Below are experts of layer 4 (counted from 0) of a mixture-of-experts language model. Rows are named router (the router's row for the expert), gate (a neuron's input weights, with its number), up (a neuron's input weights, with its number), down (a neuron's output weights, with its number) and show model dimensions 256-383. Each number is 50 + 10 x the weight over its row's rms, rounded and kept within 0 to 99.
After each expert's rows: "comes after" lists some tokens at least twice as common just before its tokens as in all text; "mostly gets" lists some tokens that are sent to it at least half of the time. This comes from a sample of Wikipedia text that the model never trained on. Tokens count by the router's weight.

# expert 7
router:46 63 49 55 60 57 57 62 39 45 47 52 44 44 51 42 59 57 44 58 56 43 45 32 51 66 29 43 58 50 45 34 47 33 71 35 76 44 41 41 39 44 60 42 54 52 53 56 45 57 60 47 46 33 48 57 63 42 61 56 47 46 56 46 54 57 45 56 58 43 50 56 48 43 43 49 43 46 52 48 50 38 44 58 57 62 60 48 50 62 65 25 55 72 50 53 57 57 58 62 63 55 39 59 47 49 41 42 52 58 59 50 47 58 54 57 39 43 43 56 54 48 42 57 59 45 31 59
gate0:57 48 42 61 59 73 56 14 40 48 65 25 51 43 37 36 52 55 49 59 58 48 40 43 51 57 46 42 39 61 61 30 47 36 46 44 42 41 52 55 58 55 40 50 33 51 74 46 52 48 62 44 33 52 38 39 63 33 64 55 60 65 48 47 53 53 56 18 50 53 47 50 56 61 48 49 51 71 60 46 49 57 48 39 32 56 55 53 52 46 51 46 39 54 42 48 46 11 55 43 50 45 40 33 41 57 47 60 71 46 31 55 52 42 36 59 45 47 53 58 56 40 41 41 57 42 69 46
up0:43 44 35 68 58 56 37 36 36 52 49 55 52 51 60 31 23 53 44 54 45 62 53 56 42 33 44 55 57 52 57 59 50 53 61 58 28 49 39 52 51 48 54 34 32 59 57 39 62 43 54 43 35 54 47 62 63 48 55 53 50 53 43 48 41 52 51 38 31 59 56 69 51 37 74 60 74 63 44 52 28 61 53 28 40 55 64 40 45 36 60 45 56 54 59 51 66 51 40 57 41 61 60 50 34 41 47 67 48 64 51 67 71 51 49 47 54 42 44 35 46 40 72 41 57 56 50 57
down0:42 60 56 48 57 61 45 57 51 57 43 58 59 53 47 52 20 68 52 58 46 69 57 52 66 51 51 42 73 61 46 60 41 53 55 44 39 38 45 53 35 55 71 59 48 58 19 50 61 63 50 44 55 31 55 47 41 46 42 39 48 51 54 71 53 47 51 59 38 50 54 49 57 32 60 41 37 57 50 35 34 56 54 52 47 56 63 34 70 38 58 61 60 44 45 27 17 53 37 48 34 55 42 42 41 59 49 68 39 42 56 42 68 63 65 40 48 63 43 61 50 57 60 69 51 68 49 53
comes after: "0", "1", "9", "2", "8", "7"
mostly gets: " century", " days", " years", " year", " months", " day"

# expert 31
router:63 40 57 68 48 50 60 57 41 50 50 51 53 52 37 46 44 43 67 63 47 42 41 56 39 51 58 40 69 44 73 59 36 62 48 56 34 54 26 69 58 54 56 51 52 37 38 67 46 68 40 53 56 48 51 63 44 71 71 60 51 48 52 48 43 62 43 37 50 61 49 62 49 38 36 31 48 44 44 39 48 43 56 58 55 49 60 52 50 47 52 43 36 55 32 32 62 53 55 46 37 67 39 53 69 65 52 52 61 54 46 46 57 47 50 53 59 47 55 54 36 62 51 44 47 50 53 43
gate0:47 42 65 56 35 45 53 60 51 48 55 38 44 55 44 67 44 50 61 26 47 51 52 53 59 63 51 63 41 50 55 36 46 55 67 64 59 55 46 48 35 47 51 37 66 51 57 49 43 46 66 45 37 61 53 51 48 60 39 48 39 44 55 46 56 56 55 48 45 30 39 46 59 40 66 38 53 52 43 36 61 49 49 73 61 42 80 55 50 61 37 50 52 39 52 44 38 45 58 60 32 58 56 38 49 65 52 34 48 48 37 48 57 77 31 46 30 48 67 56 65 41 79 37 38 76 48 45
up0:46 60 33 35 68 51 48 34 60 62 35 49 41 38 49 38 69 51 47 70 51 54 53 48 47 47 60 35 53 48 42 72 53 49 57 42 41 44 52 38 82 61 47 60 35 44 50 46 66 55 43 58 53 39 57 53 54 43 58 56 68 61 55 63 28 30 59 61 46 74 56 54 36 52 27 57 54 44 55 68 42 50 51 38 40 55 25 47 39 49 58 63 54 50 53 65 56 45 52 43 67 39 45 60 63 39 55 57 50 48 62 67 23 43 63 62 69 61 28 67 34 53 31 59 61 38 51 59
down0:48 49 47 41 58 53 48 67 49 51 44 54 29 39 54 57 42 63 50 55 50 49 44 43 63 41 44 41 64 44 54 55 61 63 41 59 48 70 40 48 18 48 29 61 48 40 25 23 47 39 57 44 57 58 38 54 46 60 51 36 55 69 43 35 60 53 42 65 34 53 56 56 48 55 46 44 57 35 49 48 28 59 42 45 55 45 33 48 53 32 70 53 46 56 54 49 32 60 39 58 39 50 53 37 43 34 34 35 37 44 58 61 69 57 54 51 39 52 45 54 60 51 59 65 51 47 48 42
comes after: "\n", ".", ")", "==", " ==", "==="
mostly gets: "   ", " :", " -", "     ", " –", "        "

# expert 20
router:65 47 61 40 58 55 50 33 59 55 61 36 47 37 47 55 56 66 59 60 66 31 50 44 67 62 56 50 66 54 49 45 45 42 27 51 63 53 53 45 49 50 61 33 63 45 52 51 38 57 38 45 68 59 40 58 47 57 64 56 61 71 66 54 50 55 66 48 50 60 64 44 50 45 60 36 55 48 37 55 48 50 53 39 40 57 42 38 77 52 63 38 53 60 35 48 38 56 40 60 54 62 51 57 53 57 54 48 46 40 45 52 60 51 57 69 62 37 50 47 50 59 36 57 39 38 32 55
gate0:39 79 57 38 42 73 57 39 21 66 57 53 47 53 44 41 47 82 55 58 54 44 44 47 53 53 41 30 53 36 47 34 50 65 33 57 32 35 47 42 49 39 43 50 72 54 61 38 56 36 59 45 42 45 53 33 59 70 46 46 46 52 40 47 22 55 53 53 62 63 34 60 68 58 61 50 38 72 48 45 50 47 32 60 54 49 55 54 46 49 35 28 61 44 39 51 52 45 54 67 58 66 39 45 33 63 32 46 41 42 56 64 60 49 45 66 34 49 55 29 45 53 45 55 38 42 74 57
up0:57 66 48 60 51 38 47 50 65 45 57 38 66 57 46 41 68 41 40 41 46 72 42 58 46 39 46 53 52 70 41 65 57 46 43 42 53 54 46 58 54 70 73 49 46 47 36 58 67 56 52 61 52 37 42 34 37 34 60 60 56 46 57 55 64 45 33 38 65 40 56 47 36 41 46 53 48 63 51 45 56 42 51 50 38 68 48 43 59 47 41 48 46 48 38 29 50 63 41 40 51 53 56 48 48 49 55 53 65 54 47 27 45 48 55 42 49 49 51 65 51 53 67 59 55 41 31 80
down0:32 39 53 48 62 23 38 67 58 59 64 57 37 46 55 62 61 40 36 53 30 44 41 44 49 53 47 50 65 32 42 51 54 41 55 57 43 27 72 46 43 51 55 43 36 57 54 39 47 71 47 68 58 63 43 55 66 46 58 57 55 51 53 61 51 33 63 59 38 42 60 40 34 34 56 45 53 47 36 42 53 63 45 52 55 36 48 44 60 50 55 56 49 39 56 59 44 49 42 57 59 62 60 57 42 59 43 45 51 45 57 36 39 52 68 55 54 46 46 60 52 44 48 61 32 67 52 45
comes after: "\n", " =", " ", "–", "The", "="
mostly gets: "Senior", "This", "ª", " Ontario", "ι"

# expert 18
router:52 40 61 33 48 60 27 64 47 68 48 60 54 39 43 59 44 33 34 28 45 39 45 38 57 44 23 52 42 51 50 45 42 60 50 51 42 42 56 48 41 38 44 41 62 54 53 51 53 46 58 45 70 47 57 47 43 41 45 46 58 59 49 50 51 43 55 43 68 43 58 59 39 45 43 52 45 51 41 56 41 45 44 54 59 49 49 45 53 54 61 39 35 46 49 39 37 45 55 50 56 57 46 49 39 68 54 62 32 68 42 37 69 31 61 69 60 42 45 26 64 64 45 65 63 51 54 55
gate0:60 32 51 43 44 50 65 52 52 58 47 60 54 62 53 58 60 38 41 68 44 57 59 69 60 34 63 65 54 55 58 44 52 43 69 72 52 54 49 39 50 32 50 67 55 69 60 56 64 47 46 59 59 49 47 47 46 52 34 37 53 53 40 36 44 64 50 65 45 41 42 53 47 55 51 51 49 53 61 33 35 60 47 55 42 63 28 34 50 43 43 62 46 63 58 56 45 34 63 54 44 70 40 23 51 61 49 25 56 69 44 41 63 55 51 45 43 40 45 23 51 41 35 42 41 59 57 49
up0:62 63 44 32 58 61 49 63 40 36 57 39 51 44 57 58 63 49 50 56 56 24 55 50 60 48 47 34 64 47 56 77 52 53 43 45 42 52 53 43 54 54 47 47 50 59 57 45 43 63 51 47 57 50 34 55 50 62 66 46 57 77 49 54 59 47 70 46 57 46 73 60 39 49 32 49 45 43 56 61 57 52 45 51 58 41 57 36 57 48 53 47 42 55 40 25 58 45 49 37 35 53 47 60 46 51 39 49 46 33 53 51 49 31 61 71 47 37 51 56 80 48 48 52 63 32 47 48
down0:44 55 48 48 48 53 42 51 64 50 44 39 59 26 49 41 56 46 41 50 42 49 56 50 47 48 40 36 38 47 45 51 54 35 43 41 58 48 79 61 50 56 46 60 31 69 39 43 53 55 46 48 49 50 64 40 50 60 51 69 61 54 48 53 67 59 51 52 57 42 54 68 45 63 43 46 45 55 51 52 60 38 48 31 54 67 58 42 46 43 37 32 44 31 33 44 60 59 49 45 49 50 51 48 59 46 51 57 41 50 52 51 48 61 49 34 54 69 43 55 59 54 35 54 53 46 55 49
comes after: "\n", ")", " Website", ";", "com", "=="
mostly gets: " j", "Professional", "Japanese", " Tamil", "://", " English"

# expert 26
router:55 58 63 33 59 56 51 54 32 44 38 50 55 47 46 51 61 47 49 53 45 65 65 36 57 59 56 33 77 46 62 54 54 55 48 52 46 50 51 52 56 33 59 34 40 52 46 54 51 40 52 41 57 59 73 56 68 46 52 41 55 44 55 59 52 67 52 55 49 53 48 68 52 48 41 69 41 36 45 44 59 50 55 49 66 35 56 35 51 37 41 35 56 31 37 58 55 58 57 66 35 48 54 46 56 51 41 57 64 40 52 49 45 61 46 56 62 42 69 55 60 59 49 54 56 28 58 53
gate0:41 50 74 65 25 57 53 52 49 48 49 57 60 71 39 61 52 57 33 37 46 61 31 42 50 48 30 65 47 42 31 62 56 57 52 36 44 51 56 69 46 47 49 43 55 66 39 63 50 64 57 70 50 49 46 73 59 46 53 55 57 62 45 42 35 59 48 54 47 61 35 53 68 45 60 36 57 52 48 42 43 42 44 75 45 51 62 58 57 57 27 50 70 42 48 46 46 52 61 41 45 51 38 45 45 38 27 59 61 53 37 61 58 52 39 42 46 52 54 53 51 51 51 59 51 47 44 47
up0:42 42 37 40 73 43 49 38 53 65 39 45 36 35 54 53 50 64 44 63 55 38 46 55 62 49 55 32 55 50 53 41 47 44 66 59 59 55 52 39 48 52 42 63 43 45 39 42 55 23 65 46 43 53 42 36 45 63 54 50 47 34 63 59 66 43 71 48 49 59 62 50 32 50 47 57 58 41 67 65 54 64 41 36 46 55 47 63 52 37 57 70 45 55 45 47 50 53 51 73 59 63 63 54 55 59 68 42 38 46 45 42 39 53 66 58 53 37 42 62 39 42 59 51 55 42 53 53
down0:51 59 42 46 53 37 42 41 47 35 49 66 57 66 51 39 45 38 36 61 38 60 36 52 41 50 51 43 52 58 41 50 55 73 51 48 35 65 53 56 43 41 59 38 53 49 49 51 24 64 47 44 45 40 47 74 47 46 44 53 34 53 55 57 44 49 45 48 48 55 41 49 58 62 51 43 44 62 43 52 50 38 52 47 44 58 44 41 43 47 64 54 55 60 41 44 54 53 54 63 52 71 56 38 46 54 57 41 64 62 26 39 48 50 42 32 40 39 29 36 24 51 56 44 56 62 51 63
comes after: ",", " to", " also", " which", " one", " due"
mostly gets: " where", " include", " using", " which", " including", " when"

# expert 27
router:49 56 48 45 50 29 53 33 49 47 50 50 51 57 51 28 40 50 60 58 52 43 58 51 41 43 50 43 30 58 33 44 29 39 60 59 44 40 46 45 44 50 59 57 37 44 47 63 44 42 45 59 48 28 59 41 45 63 52 54 52 39 45 45 27 38 40 43 51 41 37 45 64 41 44 35 42 48 38 36 38 36 64 50 38 66 42 57 51 55 57 46 57 62 49 59 66 53 33 46 51 62 47 47 51 52 38 44 59 43 26 47 36 53 59 52 51 67 39 44 48 60 28 64 65 43 69 45
gate0:58 50 34 54 49 51 48 42 47 34 44 70 49 45 53 48 76 42 58 59 25 61 56 65 43 56 51 52 40 35 48 40 58 59 39 53 57 67 40 52 57 36 52 51 39 47 54 60 59 40 57 52 49 43 54 41 56 29 43 37 27 48 38 43 38 34 50 48 42 48 32 43 54 65 47 33 59 50 50 53 71 34 32 48 45 37 61 63 38 57 60 52 45 42 50 42 47 40 30 43 43 39 53 62 47 51 31 53 54 58 66 53 46 52 39 32 41 61 54 41 44 75 63 57 38 69 39 73
up0:33 48 47 40 65 51 48 63 59 35 52 43 63 66 42 40 64 53 55 48 41 45 38 44 29 51 45 53 49 29 53 41 70 48 37 62 74 37 42 39 54 52 48 59 33 38 48 46 59 39 53 47 64 33 43 50 46 58 62 45 20 61 40 66 41 39 58 43 71 63 39 47 46 71 52 36 56 57 34 70 46 51 43 66 47 53 40 45 64 52 47 57 45 54 56 47 52 54 52 56 41 44 61 47 71 59 52 56 20 70 57 61 61 43 48 43 53 30 54 48 64 53 47 39 50 62 45 53
down0:41 55 42 46 68 53 63 60 54 46 49 39 53 58 42 44 48 41 56 37 25 79 57 47 55 60 46 55 44 26 63 54 53 59 43 45 56 42 44 43 51 43 48 52 53 43 55 53 31 61 40 32 35 39 43 46 54 46 57 44 40 46 44 46 35 41 29 38 69 61 26 61 47 60 49 59 38 46 55 41 39 58 59 60 42 44 55 40 55 45 55 52 52 71 15 37 49 44 51 62 62 53 59 58 59 49 42 68 38 61 57 48 52 44 47 58 73 45 65 55 45 67 55 59 43 63 39 58
comes after: " ", "1", " (", "–", " A", " F"
mostly gets: " Rovers", " Motorsports", " Town", " Celtic", " Rapids", " Sofia"